From a checkpoint of a small mixture-of-experts model trained on Wikipedia.
Size: 8 layers, width 192, vocabulary 7255, 64.8M parameters.
Experts: 64 experts in each of 7 layers, 1 pick a token.
Training: a variant of Adam for the experts, 598M tokens, 12331 steps.
Below are experts of layer 3 (counted from 0) of a mixture-of-experts language model. Rows are named router (the router's row for the expert), gate (a neuron's input weights, with its number), up (a neuron's input weights, with its number) and show model dimensions 0-191. Each number is 128 + 32 x the weight over its row's rms, rounded and kept within 0 to 255. Numbers have three digits each.
After each expert's rows: a language model's description of what the expert responds to. This comes from a sample of Wikipedia text that the model never trained on.

# expert 29
router:086139147130123167096121143150070164081080179150125113201094107157072126110188202120131112127152186207157085104152177186094076077117120139087042112171092114112116131127075124142131059088112131136112078156078148103066133167120078182084139093148106102139170141075144122073115133139119128149142115114189163138122142118106139131109115159166100166100131171113093118075162106082092152096160146164152174126109152128170067124133105152115130145105157151123132174122104162089092151103104140107103146097144186084071144109136092179174144100104100091153105158138112115144157119111100094121
gate0:166113120152137138075132149180143130171168081161169104132127123187087085089118147126159149041178125180051096141156102191144104138100122082122056103114141144168136107173121137129156110139146048152071134166087161134119107120115094133105118111124153137140168128087067088157151123122146075136069123186136153175141131087174074140129140117193076140160125149131115147067109138097044147088120165179103133099079115131135082082155111159114121121128139099147106109129186142111093102119092104085123152128082143109188062156157118156125119113166076119153125142070134074147151104112132135089
up0:143152157099203125139138173072144101098163097134105159099149171123085109129175157136093180088113116108132150148135120138114123103087137175095065132165106169171119191141143161155126099094154096161151121107126153150177135190142157094154126052113127147171133155106115175101157120105103144108134112154091114178148116135111084068148108120124104139179100128128069139138163105133063138094181150210115151108084098160142070112191073092135146106069107088145167166088151105161062144129143149081160153107122112123165113126152057104096169113148070162167134120054178128113098089138181118122
gate1:092089146092122163097106101078148115114080068137077154154111156138112053193114184117071105129165127128104118166100137200116136091198098184122130189155086126106162135098118145138078133101180133139094065152142104080109138090122155122135135094166155138112126098098073094150199090094158079130132157094162096122130180129133146092149095150113123185108098108173129167081188151135118072140136127131096129125118084126149090177146114133107063087137112113116181098100110187178118111140148127133176077151120113126161217151137140123137119074124134147149101061098137149081121095124168167133
up1:170129147107190154112131123153088038100148152119137100159170075110118129108086122093070105211114100096120133044177140133117105045131194141154073118111134145177098086122156055133137110202167149155106116138190089140123116147137151063218133122065086098122140088184139122078072158118147213176144153093093130079128141122126114105082157100094120083124152164078130126139132122156112121126149156135151191121144119111123111090132091128124166128184156128120154129093138056141130130099128106163111155104107126119112114150132155154115163090134174098137142131133098109107093152115152137157
gate2:126171102069164162189124104135137074133141092131141081176175164126130085161053136117141104105147145151162110101107127117120107099158118133128161144169136154138139118152112141120127208090091156102191137108111064080139115079172139181108121057122152176070125083186136124181162130144112133123051079165131188149090198092122103119169127150093098170139133111130100132159138133156116078147157164100157111140134105081130131140114138169123100092143125117075093135144140121169154111171150090156117119086135105175110159128145179143170175113090109035185179128105116107138129152132114129221
up2:083141099125101148153091141089147116135129182113114113143091104106057113095113153149087123164139130138126128093104111102120138130141141133122129116117081107107110105083138166129201112103201097159085075119124140172153119157113184136145161104206138158166173128146140124115204114103115148119214107114178075174075151135146115063160184123112120148086125143128079154139151089106114133085131101158095078120137063071177144133163130174131115096174101063163168128173107101118119140117137128106104208167036111163132111134180149088080135106178140135078171103163115191123098162135145139111
gate3:062151110177098166100137121154145130085064121127107111131154103094103187088099097148179074117187139188173128124112117159076112083144133096149102143130164182176132115097097118202072162105106127152141143128087112085171168195135160117158083111066109152103121108160050112130095172150150123140090061083175107144119135177092149099120102155099118146183140158089124134125073133110109126084085148177173098142114130087118125092114145174185100114116160116172147169087157144138075095133110116091043142131125153168153178127130179173115145132134134096106077119134144098079120102097111116131
up3:117074058124095107132108127160128149141191155136095114103167139127096111149108141090111135121094084115127085145179173133124151194157148153141137186108113117137098166155137094083140126127120093114134132148163135121143119197143086181166132137190150106205096099161100088191171078170158146123053172120112148093092127139164143140073094162113153119093069079112168140137142132145165171183115093131120127105202163196131157154133127143067130181152178123156175151113111140149109161098161106156194182112109088138086134159089105109117084087151162152113138079165147138202093130150165141120
gate4:128107085125138121143129132148088087087116173112169148153048111140094103084101135146136136138097119123096126119139126127074113071116138079115104127150134127198168145156150070125163139157148146106112120126110105075118159140141080066128079127067096104091085127119144111130135122164091097158080126176166226180192145122119133093135065103137170110129173125064161138118163136085079065091199169106179134112098108137085096142162136157138137116174172123106158114154107128120143067156159128092137171094142171194147180148114154208142125114086190113074078140106122123118159158136092125123
up4:138150119113132131108120138128195126127171113142101085059143128098133083125157125092209141136181208093165089098094126140154121174143135158137207111089153099121101113107165110137088139124069096130141210128176145128159095153113170154134211154102114168204127072203144142095139130131175124143104152046118086102112153121134067135100097077133065082090187093119163086145075144147146163128095115119157120167099108136132160117119113171155146072164149133142156147146082138110127175071093124118107108120088123147108134185128164108167081104114153162151122111107140162131080116103111155151
What it handles: Temporal prepositions, infinitive to. Clause-linking prepositions like after, before, despite, without, and infinitive to; also "Prom-" in Promising or Promotional.

# expert 21
router:038174145162117091121109151185135138168126108205115195161134124148126138160144157183165073061177122173088124088125147143085087129129133164066088127148137156154122135109124134129158065125150131108141074179061127130116093167186116122136142099129105095178119127085144130111094179148163114091129080162115131136123127065143096094130087087187051130068138141108111108119134117099073126096156125137153124162138108158188089081184101136116091070151194086098182121132158128125102087148057138151111175144105192113102138110109113163158145111110129131128127155156141103114154095077138128111
gate5:098105131149110132160113141112135163100161152150131112156153140155184134182099028112093112112108170156098146131196091146164127179116052160137130116136148115094137147178120201216126154093084173151206103093112158112088155130172112112104138154145123137182110154196148088104101149187141164104134081094159121141080131166164174129149127153134115106148117106165183154182087170108144129116073107146182131124145123107137139110144119176108052091155151090140120133115106134166164121173147175181062129153118133148085137134104140064173148065109135104149121162189148129149151135097117102153
up5:216101116095130081094117136112130099131113130117084101131161130081162145116184138096127115213141069128135149098103145057157080110173154089125200110148140130076127098105084155074166101085098070139071165097149096113183174151108133126138115165117145140081154132121114102099158087132113106162125150112141173121106126084117090227162103136133155155145099105133129062106141073153114137191152182136137133097081114155092148059072129076163122159132115119090131117140116137133161174143104071115181093070108116155162157116116163112091138142090111147169133143080110119114131097190130099173
gate6:091166129111092143132171081126059128109071089095107124104175114038161101116154124087058152141079111142198097068141170117097104126127124185097149174148165093144129092166147071178186129140098186170110173158148123130129102138124128126176160103077133095104133138121130132153092140124120148120069141109129144155144091148131121155089143140161166166133060119135163123115133137106081226158109097148153152093127146122091097107130101110138099147071130112148134077168114106096129180121113152154185133130115157137155177162168112135141169175138133123187148131086128144112069069042178149113
up6:164160112117062144104159131145109167128092105177163142101105098090106149120136132110133120096111090137097095102084076113114091143130147163096145089107171111080144104174067103219136114123123140165116109143147143134158117177110086099136132119084127182096121089142097091110089182121117114107127162082131066108089100177079126123201167103168148111119074162127153082108110185132131152149148144165107154079134174170100109118073124098140119186112109108078198189159153096148103173125119127139153157155142162173138133172149159110152155124183169119153191161102155139124125118083038176198
gate7:134110122097032070140159110210137151164120111093141153154181159194125128121188111101092099117124127155142122100128107181118122118127168118065156133133096109155126109062075137065117147097156120103092120128132041118130142078064126105108127126077093134083079117038147124122092189191113182216147120122154172174139124138136125156076113101130122156105119085202127180173114112148113167149150116162111131090101086155152105085118073118143101115113174110108087142090132091120065115088111150117121172128130132103151097146155160153125142111115079159121138134076126155123123076118113138139
up7:132087104143107131087175117120125105142116114117141154118138190092107120151142098136159073126165093181128131077081191139082120113112162168087163119181129104133138101076139131084164121066101148027123084180142095143187156140141098109140144146092118111103124137128100127135137185141139130151068150125182113118117133069164086144120138098171076153172133086186080130115118111107096156164076164170118151176103070063160144074071103121117095126174154110161161141160115069141116116099100152153073147129133132118168095109140192108137142178151098166093134125128136202146184098137068122081
gate8:108150142119106134147128165207165111129130096095203160103152130145188096106090189168135145082160154192099127102138159141178115088129148080093067207139131089138098107181118101143128131139124126115060122048109088135164127181053144068150130133145123068156166109112190170111137109166121189135121123138140119144103114153073094103123118153089149123185098153138148160111120182124103163113139112132096132108121125121103089162128152163121158122087149156163138112143155072148021075153133128137127128132126098145135093160145097089146210086158124139134147164127155162154108103163103084181
up8:147123124203084176131129097115132125100108124135130058164164129108154099149078098074103100180096124058162115179138076152139136134132126155145153086111109143146141183109137081105119096096105123139177142165124098142104152095140093126152162154177132156090095142149069143121133089113134150124136156155143142115136153127167174084133148131174209123082119134146168141153136125179192153136086137103114119132055182117140183102170140135142103166109099128064146118116125155096170148134148169115112099106145133046098183062095104089092078128124188131077130126232081117174159176126131172091
gate9:077138127112106105156125163165103128131158128098144078128142136140163117152120164116070131082156161151128120142140090132179118121131158127125113141118120092204102169134159196060135161148092091182111131150114094060109156142150119218092100084115123120199114127097201078148083142094126123170113133093105180136150151076185074145090130152057105156131136102120135169152113108089068099175096130089108111083134137081166141144117192173148084124155176148146053118111110139144141165122141182138068106113137104154113137183118133134115131125071112144164104144127128126118060111226128098143
up9:089106152131171116089135117063158103127131123223069174106151139091125124090118115080091152115126129150143117079131134140147105161086152133132113186128169090118093125123098149119137093085164084158139126115103187069054134086127186149126189165121154109072102168134169162153103123106101136096115111142138194169118132114111156140099188127144097135144175112114101119124090196129129143122167105095171187224136106092072143094195125120106127150109137135077092134159152129150140192109083115078164139134136174124104144167113130151159172138130123097168112165107037118111165078143163103100
What it handles: Years in life events. Middle digits of years following died, married, born or date-of-birth labels in biographies, such as died in 1763, Opened 1959.

# expert 14
router:097099165145128169125146115168125101094128163119178096172117189118099101095210213158106104141158119188088160116133160134101069122132107186088107154144078127156195161104073175145120083152126132142111114112134107140088156189138127129143083045122120119170147089097136117091132198131137111083148127123176180126124130141130091107111087182121102118069145142155105201109133116073123136099144075154166131161102121149175163094202108189121118144092148121126110141119146161089063114137078173157127158119153174120154145136092136167127104064124089108164134166164087109146145107091093143155
gate1:152083137215134163121077208111111160091142134164160148163126128129102137046082120124158023129148139080051127119138084171120163083098126114117155138168119144138159125159139147156111128106128082136112113133168151159144091156147155110126097088124105119151110151098169182117142163069158131136129179060111161139162081153104113096118144140154075185138146109194108157116139137095116102082139102121144107051135155146089145156151106122137109157091114100134084124116179135161142078148100139115098180160132210146145122159063128110206140165106149136091117148105084162131075144120151179156
up1:138127142120151166163100155135100111132104105121162085108166160090135133123111126081111153134175089153142090129120106097169203124143163152171132164140177132116112143092141107117165162137107062190114150120118124132086151053117176174083114134193115150127157120206115096177101103145077097156097108150134140122132169118147102215106092173108119100146149132092166142143099117120142127140171158110167201190154144095095166085139175172163099130136142197146135124156086085101157165118101116092152100114185107133050135130156113111138160177157085074073164192144173098162168159165097131156
gate2:130153143136102154115155157113117094063073140142146172126118111152100129116109147117138134119142119127155130167171143146126148073121165140088122079145166093187221137140204159141087102119080154090151112114121112132093147200131155129118133152156118134163180136103189132124097105142097125127158136144076140200133062145080128126161156108180119188160146165098169132057135113133147115079135200130126111101102164116111140081116116140085107080081122146068070156149108092126118142154137135089134047126158192106090139159055136184184156152120071185121132169138123178144084115174096115119
up2:092153192163128157146082121150132163074123125118163159124162089146136092143138079150095114136140159172117130152136115194105123131080168198071104150171189088130168116052138100151094088148128171129095112134087111151087124121105120101131148090082134111091131059069138162076116170153142137185154132127135148091072107109070107098126100111118106072154105135118126131159136087190104162123122165142164068154087126068109109154099093206154138103150183126123104119065131110064131168113147156129129151152179161127155124128049098085167144126082146122138173059145122147105069117111119149112
gate3:055117112095081148106092162164193079104088162140093107147120117122136116075103177156162145171145172139162111152158099187092148076190146113066144120162139092071099115137119112163121138132114117092114126144176103112107112121128111107185158103116191129194211135082137148110174170107187119120106106184195146150129089103102166145161082092174153130096146127155133104127163109150165112097170098110128183177130163073096095152165159138086173158099124146104112097068131149099158135116133084169125104136116154088152104091104127125167072096154105167190124120116116152110064102182125148118
up3:098153165157146097201151125119052093135167057134200180090171146120096106176072127140115120162170139080109148131124115072127117103126089114187109183143125154125173090135139093125071098164087098080150145137139151107182106096143104130111131184129102126137143131177101144116099143134067142144124128147151197114156133117089041105139103133138137094157140109098094120153121172128068155103152130107164133119129137105101173096150134112090082082101091167189095142143081170144166203092086139116204118086095135188116134091171152139103167152068116132116096088142121088076139132092142127113
gate4:089152159152150131114069108151154157111150040144145139117185126106102125123131076140148115128164119075165162145143105115091156134120136111094146129158150102155099192062186130172139090078141104112121126115111122162140099120119118177109181110129076069138136086158122127193165082150196099081129105070137180109104122137099202087152105126103078188080094097113131148136096146112148120184161097091136067105113092171165138140195119159208093084079148131148114111106164123130055096168134138117162167136123135099191145152111146125074118138119063074107123143133120113112160098131122119074
up4:135125109131209138136093132184104094112142107156144107181123143130121120117154168115192063148156205063146160124140128168157112138135112124105183137113118135109162119086163166123092032103144139110107120134108143119139081125105089123123146102137076086114125127061127100208154127116115114095125117148154135187133110144179159110188128145130099149099138129157083117112168147115134189087146035059109089113066131141142111113176146102136109132025137119110076123116103096195134120106095123080124158127127142069103070081130131139091163132097112181111108130089067092098139104153096098110
gate5:138130102157137078099145093200168139149142175156137089133149151145127103103191178102212142065146049137127105128120151121083105082138070125091148158134147171190174153149096121130116102119084141054162138098110163125169117178079117165152103106143137083145126098143096132166141184081090069116148093190089126154147106091169115162046143096129186147105145139098194108183143103139125135161138136141116167155182096110158157099106145125115104150141181126103140098157123158066078156136127179128162151096133118150148147148209087118117080145172137125104081139173109115141128107101125140128
up5:135125138148161098092118101203172083124160124140120120152113133234127081121113144216140163162098055105133141209146101146121071133098164124137097109110071149220120141118139127151149102118106149151119081127085151139138077163128168146159111067137142101176166059102161171140125117137122136097160115137096191130125097134149128118074126118137117097146076079150161147161171098166137093154122126151149098169191137141198103160103124152145165167152128162122130133097160201122125056211165124138122119139106105094156151163146111099132062079113163131122154122142130128095095109130163128145
What it handles: Prepositions and linking words. Prepositions and linking words introducing a phrase, especially after due, such or similar: to, by, with, including, besides, unlike, apart from.

# expert 57
router:079098121133101133094089135111120162117114084255120105159141161136118096139138162160127100095177151123127124063141168155122086103129121125051064137118134141103212124119150116185145109063156108108128111134086180137133107186139118156134094084134139100155120104111136158092105187198157138073114127155155141106115115115134122086133083154146115119094145121108115145137148118072124125073147080162181142180074098182133094094134095135090114139118163101116089147123118171095061109131073170124105198102145135125103175122144102131200129077092115132068126140144104088156179109090105179143
gate2:096100155138115107152156082142136156189153115127160118104124110136126146105134146130092138117128151149145160119080114077121182128076083164116154149157113127181084170140110207066180080120128144127090119212097164167125122137110103183112140116165115105129185089127126148204131094139145100147087105063175164195104140122146177167127144135159103172109099138145125123123126095108089140179079133144030122129172214136137134134143094122174122147131156133101188096133146134101122182099084070165103097097057163107202132128100127125131148128167112120167160177101099172099150147142115072130
up2:077158095095144104084086167115133116189150071166133096114125110072132164110109156150093195184141171077161168079117180125176162145086091119121116108102145126101118119106147189109086147097151148100164186165128177178152090171123125177166067078186113066125110123149123137135147146184169143136086126076137131164075122146109178159173100150090126164127143086094146119135124143086106107135102129156101172154145115153115104134146116095160151077167168102154130094153137147137149150053117139113135185101077095077168090145154130115162203094167127124106168103101082162097155107119119080096
gate3:153113148127086139109135100107120034131152102153134128137105121110111105164090104187083137117115160106127131107152103118136087069156096179127091146144051156147091168167082101106097145195121116145123129135074149135104113099082196103137136148136145154142098087129105173126066110157072197135201121140130150115114141141099176103154123130121142124182117119143076137109176106125085135093153101129149140103143149132108192117152131061129129128116184138141126094118155138082123166151094151104102150139114114161170141095080039145130148154201100114118102138124108105149150101255201140115
up3:126139139174115102199139149153116135200119136116106114135110128154133155081156106066153170091098143166136125113116131096078148116120158150155184147139148117156126119118146166132149148124141128162206102144154135164137149088141076140147128143097130121073161093138177091177154185100156094131078101145102146105165073096117082131080158115112121135108125160163167150127093122178147105167091068089140142163160131066131063118110088214103114115149094158154122149093115123115163116082146058145142113153218108114108113153131142121100043111124153143153104142118140124142047201071088075060
gate4:139129113151139100090151026123147087117148103154110083108130099133086164107118173116086124101088069083065007065151147109165100148126165131118102122092120121126158101138168151086123154124138058155147156119125155097130127106104147187121068104095193169119117084127095147136158128111157129089212135160130139108104145147165166137145108177087096128130140136120133147155178181060100155119107112169171149136094101120146132154108142105065133173151166090143115157171126189103145135123086118104117176225136079105117163126120123181097134146165114137107151161099132112117141111158154185138
up4:098116115134153124111139076143176127101133119135125134102045084162081198082122130162103167070134076066106088106112125039150116118090156156129111085109099118123105091151173139116086151113100135110189162072135184114119119140085120181135134091181178123069121121173110141125139118111204083145195115166086130148018130140143139155110132092090154165129140089118122166104156177100108142123118139094132110177146152101150134171128122116141127160183102089127126146122110167127194116158136138131107100152133119110130063152104145162104144182142101125150157145120145223076150142161123176087
gate5:139141126181083145080122168215107123133134160109122095129105133219117194159168197115128116129126108169137169100106153130130081080181121106086134106150097143125132065104136150141114137085112135123119117088067117170136179062091140147153136144081180167106104120130104115142126144133201117066167195160115088115120127135148078179111068172141127147155111142107129142106076172144077158118152142110152146061091164081143087151107111133071129101148119149120119174115109111117080158101129101155119111131117138147157149121121181147109036091132156125096139134131199180140090151180077157089
up5:155137153117066112172110138134101155123110173107186099170116106131118164161184193159098077171143076099145159146162126126157157093147096121194111141137073129141120104146088138124100118167105158176142156080092100172104106104120100130132154223098129091091174135145110076152080167111104124107158151128191114143142155139153061090123133137122141127215112141094137109125114164150118122134118092148126163105110119090148123100161157098139071188100142215176102133165117113106129166078082128133153091147107158159085151143123142177168107142100109176125100139214194123160094182149094165089
gate6:126111148105206121176138126121136125154172162026106184082107142175125115121123101161135094062087129218074153159157102125106133137090122158117154116140163130101152100128125131143109100169125134053151108097204164098113110162113087098162170229151168073080112141097187160101142157107144140143135107148148135113157139106172101086080114146132139155139115091089067173101175185181093068123108163138124098102100116105126130130159136146118135115161092144116143079129139159113107154135106093198093074132118153196151111157137137093118142145189108103107125118163170152083101161127138128129
up6:129127122190104122126172194126120172138079127143126147155162117097157103168081164086113152182167132097123048127204163157133118080110144135160101146119109126134071157107097108066152107112124143154147140158067128177100155123207136064126078099097140172219184156125097142117146082087103092081102127091112151070162142164137127130119162146135101139062126162130091139129118091153102164156105124203122124175094147144130109093169128102138147170100153200119165136116135111125081131118126114145068119096125153111182136120124083129079147150101111095170147146142093096117133045142187138155
What it handles: Final year digits. The last digit of four-digit years in dates and parentheses, such as born 1985, in June 2018, in 1967.

# expert 4
router:118102179147074154119163165192116113118119125181128158132159150149148092125155139116130100126185137187124166134161146118059093106089129114116125170155129133119154132154122151095124126114132139141159047135061164182116135162201114146076104091128130141128176096091134160108083151185095142107139109150138144144118075118173099151127075137167111055121114122089113149127120128048065132117128139127147188127128157129177088023173117119047102135131116134075155152128158185112115119146021148146130153116124164113058195118093109101122143118100127090109131138151106077164141136105113149100
gate6:130157144124165153184177082115154151169115141099066036078152158137152143120095126076123112143158195090087127143154115179106125101136146122133104118130179127104131083100142083109145146172123113104150106120142093221097106187167138135107128144161193187182180141056134040195097120112105164144168093153111170124107052147100131117115136174117137097165121124109146152087107103085096124166130072160127122106108144180122121126152090139138050099186123119103149084164138166139137147101075140149087112094107108116104167077112092129122131138147132098100108113147156095195134117152127154158
up6:150107141152149120159194156126154107133104158125064098136157165119126093125142116134119107138124112102139171093096066104090121020134151173102150187124171086101169091126124122111154127142109121117183080123127074158139129175153148108137143102134111167162196100085130143159038102115099156156161097137114138160116083143122122106186113176142221112171157112125125114148171090129113142147162180154171152101062124164092138110172133101145128184150108177165128145114153216055130125146043096145118103096092142177105137076135110139133112153117119088132093062126114133143091113123140163160
gate7:145195080191154088147090119165123161123201117145102078096133063168090153074133228156149130102084181106112119118171137151138132175135123143154108100147104130150102199105158129124172117112130145099094109156126127087076145175130163111109091086142159142143120115065105113180151140087106102125049136156124054165172094101131120126119174122152159156104131110178112152117161149070128134145074085124081142165134164150100163120104095130149140078116147099101121148128107101130151153131151166160148115139102118156083143170136144166164070117220158170123105185086172105143143157149112157082
up7:113070134145130136110156125085197070114093119128153174141140169108165112163121131109131134083098134130188204105098156093135104125116109136123141124115164129138151116165134070149102126159095136145145113074134147119154144111128136113067154211082143169135157089181097222117188047084150045119115149153162118122179170107099128140141163084111117143175104126107090125142095088114170145061134148131090126073173078122087108173117144144197116172139126166159166135124159162135124138163122011169161097104133127119118150096145089135137162139104125108130171185102128125128100149115133133170
gate8:117107161095122144128157084147123122123085112192069090152060103134074133133110090148128138099095156156094120089107148145109112116121076123143129117134055230143187094144093129137083140133152180163139143110126093110094116117121100169105102182128164074212066136196108074136096093172129176121124078109192113082172129129175173080171162169128181124149112139109135100107085177078182072129158161142121126131114120122113121155130129123190168144103092142126174145094096072105151076143158101131121178055129138105113138134127102127115100107112120162143105121111111071123147117083176133156
up8:111104118097190132080118146094140152206142145119068135095146134126153133116101199189170101113108119142135056118125105157116084163158129162128113169098118126102103102060128115156140135123129129091165150175143177152177152104063152152110141134094114141098105128154151077134145152122158109115158153135086135115137136145107125116155104076176085185052168096110105141108101073170084153138062114122238102164097117131131126111053120151099160092181155127086142144105136114193099145103160147158082136134082110144136143104129149164140164078183103114115137127119168148075115121148063215126
gate9:124177169075170107142111154156144141153189154229159194163105132165096169062149130153140142114139100083096093066124127165180098094134051139142157082078169154089151161143127075162114126140081148130117161154109147093165117144141148096150204129059107084141127147108085096110129129110124127101119121093137146097142150155132111149074076118138132123095108100096128095057107177095153079122173077132152146091217141119166170165132145138115141176125115071154145136098106121157095109120120057153114123083149159192144137162112118127112149104131146148097101186135124102167115120095157169162
up9:128108112200130159055128108143138126126114105111067122133181179145101099144142134164158092118113166130096157188113159103115171158153157126108111118163107163150128132152077147116124129123175095102112095121112139122151197077114153138117111152119126123109122115168141196152180113156161111150097182039192135106148145068099142122138140077185081094115145117167100097208139105215119176078087134172135135127118121149117075064101089133130157117140201129082126174092199160101136147095186110192152080115116159118129079107134181151157118100108134151152163144120124150116169167117086114120
gate10:132157121115116176137109079110126132065076113162108136128044127183153172137159141128127165059112100138095135135140083138086093166198175111078094182072080117103079072162152119127081125122160108140091163102116150136105110109123129178097126105094107087105093107174104108082135122098116093120166141192134156118171150133174114105101165142145093130100150144127113135094162159130127182064169098151150133144127175132106113129159130199174142140094183119125093119126175064150082083170128147137108128128120161087103142134143123215173098056175128167123150148090156175133105093145099192155
up10:158089073082067193182151106127104090123117097116123069098065108123138138158135070138125167124065112165085114127124140151138121203155158062130126118015092107126092101155143189093101176165123124198112106089124142136131129136105107171080119125113100150193030105093159080114077089156092105162166122150150152150112106104133094118155143106095126125155127102184163168118097109088137169127117162117161135126135167100089123134097138133154145109117081110065145130171136109163141092162179100125133126131098099103102186092140160168103109106111152152124142109125176106088097082166090126134
What it handles: Commas after place names. Commas and similar separators after place or personal names, especially city–state pairs like San Antonio, Texas; Annapolis, Maryland.

# expert 47
router:143114144137118152078169134135144112151126136159068150147120203155105098133120187096137149095161125169163124147122131132079052083108094175069125129157112144128125130129110139158143007086123112134117076148048184119107088200127111144105134085152118106170151086162123130128102162111068139098126120163146153123129161115156150112118090157066120094136116158067084134127120105109122160117133100154127159160123115186225127110149055179130112151114179144129137141085136163070101102125087177147099144112146149128142156109164120145180097136107144117145108176140056067127118115084155173184
gate0:134087102118145123121136096176128148081110149143105045174155155086145096144156135071130135104108115131119173138103146113147144152114138179122130124171084153135136151139092116130095115200104161146144123053191080129157156151142113151109180123137145110139201098136077120085164196105111114163228113149120160144076075126142155130018097157125131180147104165137119189136104085132157100153133138124107113124124067155156175058159120145097088151096125116152066144110152125080097118114152149117192140089124152180091075140083101103085110134171119138142117114124097123183120100194113118142
up0:152158103154122149153137180133198145147130166151129169134126169168155127133135123181000185137153158054120160167164112065162150129167117116139168151127125122139138092130145124122136102104172116055149122236094126206143102146146149134129149147159131088161083169124119123176093167136129147060160099142110079074193149100091120145130131127127093120128125113108194098154146147117132134139082075102086111106123176141102158170126140102147176127109093127124129138144126123174113179122080171079142154122080139162087168147161171083126160105174106155160167111135134177123136111127154120074
gate1:137061118098103175138125150164119131118107149161130100137149132120117182074141158148122129091101100062113149096068150104188157150086086143126082127128130111150174092136080117089117146074066157132100158171137150126116189095148125139177107115107153127180169146186095147101111169110139120092154089130091162197106121143091152089026119090120052155170095087104131130110141135145155164086172109155094101112088147135178164105187110146130130167143093176121096146065149139091080150104127113148183084105130132095096057165063161153146149160104143153097151097166134092114122110119079144157
up1:087080097163128161057104110125137104147083108096093128132085178109084105156128087142110120163099138103105193153110166082136255105173071145078091109184143153157184150123050109135133105108168139082157136123172072084151171145100137102141090135203127156173135133093161176116169076106102120063158124132141089148094141142129156071113130135129101123122105088145146079128127094077150126137094151145125145118126142104140124123178127165125137094089160138095104149100141170074145057091132118127147100136132131120069078080121128134089132098081126142094074076155122124128102165185141141129
gate2:095152150176166183184145158155126175159120175155114086138111127146118157185103135104130139137124078141140141075085119101155133133096080159090142132121136102142135138117140151146147135113148176119131148097093147132090048107061107136160124172130155169134073136146197106125081169129151135144198105100163170111145126083139191163162109147126175120133166076096105157083119074117131163121127050072125177108156148133116154151079231110133132090142103113127129114099046189101089163107126110118154177111108122162145096123150133192171135123150112103081099081169079107153102114153162123196
up2:172137216122158134156164163141119077138129145137155126123157168110127135110135117108174121142114105126105123113065100095080114105092087134102082087171161212188134137152144110132191116098112112168172132085048145121097151106120052132157140168119129183128144088119169163152097129095112090106114177098200123123052140153126087163119138096130063054135139114151165116113119096176111164117064180097140185090157114149127114115088152072136166083102080119146107120116077175098136108147107054117149115188152151136140127062140131118162136169153095089122103128154096168150150108108134133132
gate3:122123166185123141067158159164124153094183160144167157083137171121108128151153117081131177065132138114173097134128146188155102131120108084123073121131078073158135110148148109120123155130165145116119152126090141174117087085137143134147080108122092143111126162142121140148067114139101119147084139203110104137094144213110114137066172103132132144120119125142093138099129130153164135113100160103158157155057136128144062176124126183168128067045088148097029082186140181147088102151138122089081127155120124138052201159127122117191138101127085155149144117096158152157152102153112130107
up3:109122160103166128159152132108150182142052135138127071117117104094158142087077150167115079128128145096088131132118121126128117176080109115147161141118186141096138114182105116142129061146063127127128072153119141170174140139162081128124164172100161108141133126093127115095138147141154138104094091096118152159157076096120159153201124108146129152162133089095165113150169102129085104185108136146084155139163153155088159118130104044100143109159165122113155156099140053149182171065110116147147045128162153086165097156139114138129178229106135072131079109185117141067157173136166095121
gate4:124109131135115112143197105139108172126123184120098086086150145062113122109153150054088173150094086109115147066152113162188078102160133130103142163144123131166134159157145136147081092189089136193128118102143146162148119114074166125104130205143105101172174090146150079130114154139119087193217078085113162126151122149143119122099126198109107163184137172125148193169117090113144150124145146133123155077160069157129178106138134145113131157148160133135143086119107113118115138114101113139118085142122137131138180084133115113164054157115174086170107135067175199179152088144142157153
up4:140145114155124146127202084130113094162105075135141102130069153059057079135141134106091157145090186123129123150116102052058144057192150121122130157113107135114128132080112128090087162135160151133148150136134118127151118116139085124091101155156087214091102124100142182164115138153115162133129111137164178115184153065105128135136157127157136099117188140140083067158072162111080156162115123156102133145124100152088149112136120086123131122113094145157141157134141204185170156083098133114199139164141118168124183071184150102150113119171134146165068164113094119101094076145176135130
What it handles: Preposition of. Almost always the word of after a noun, as in part of, version of, Institute of; sometimes for, from, about.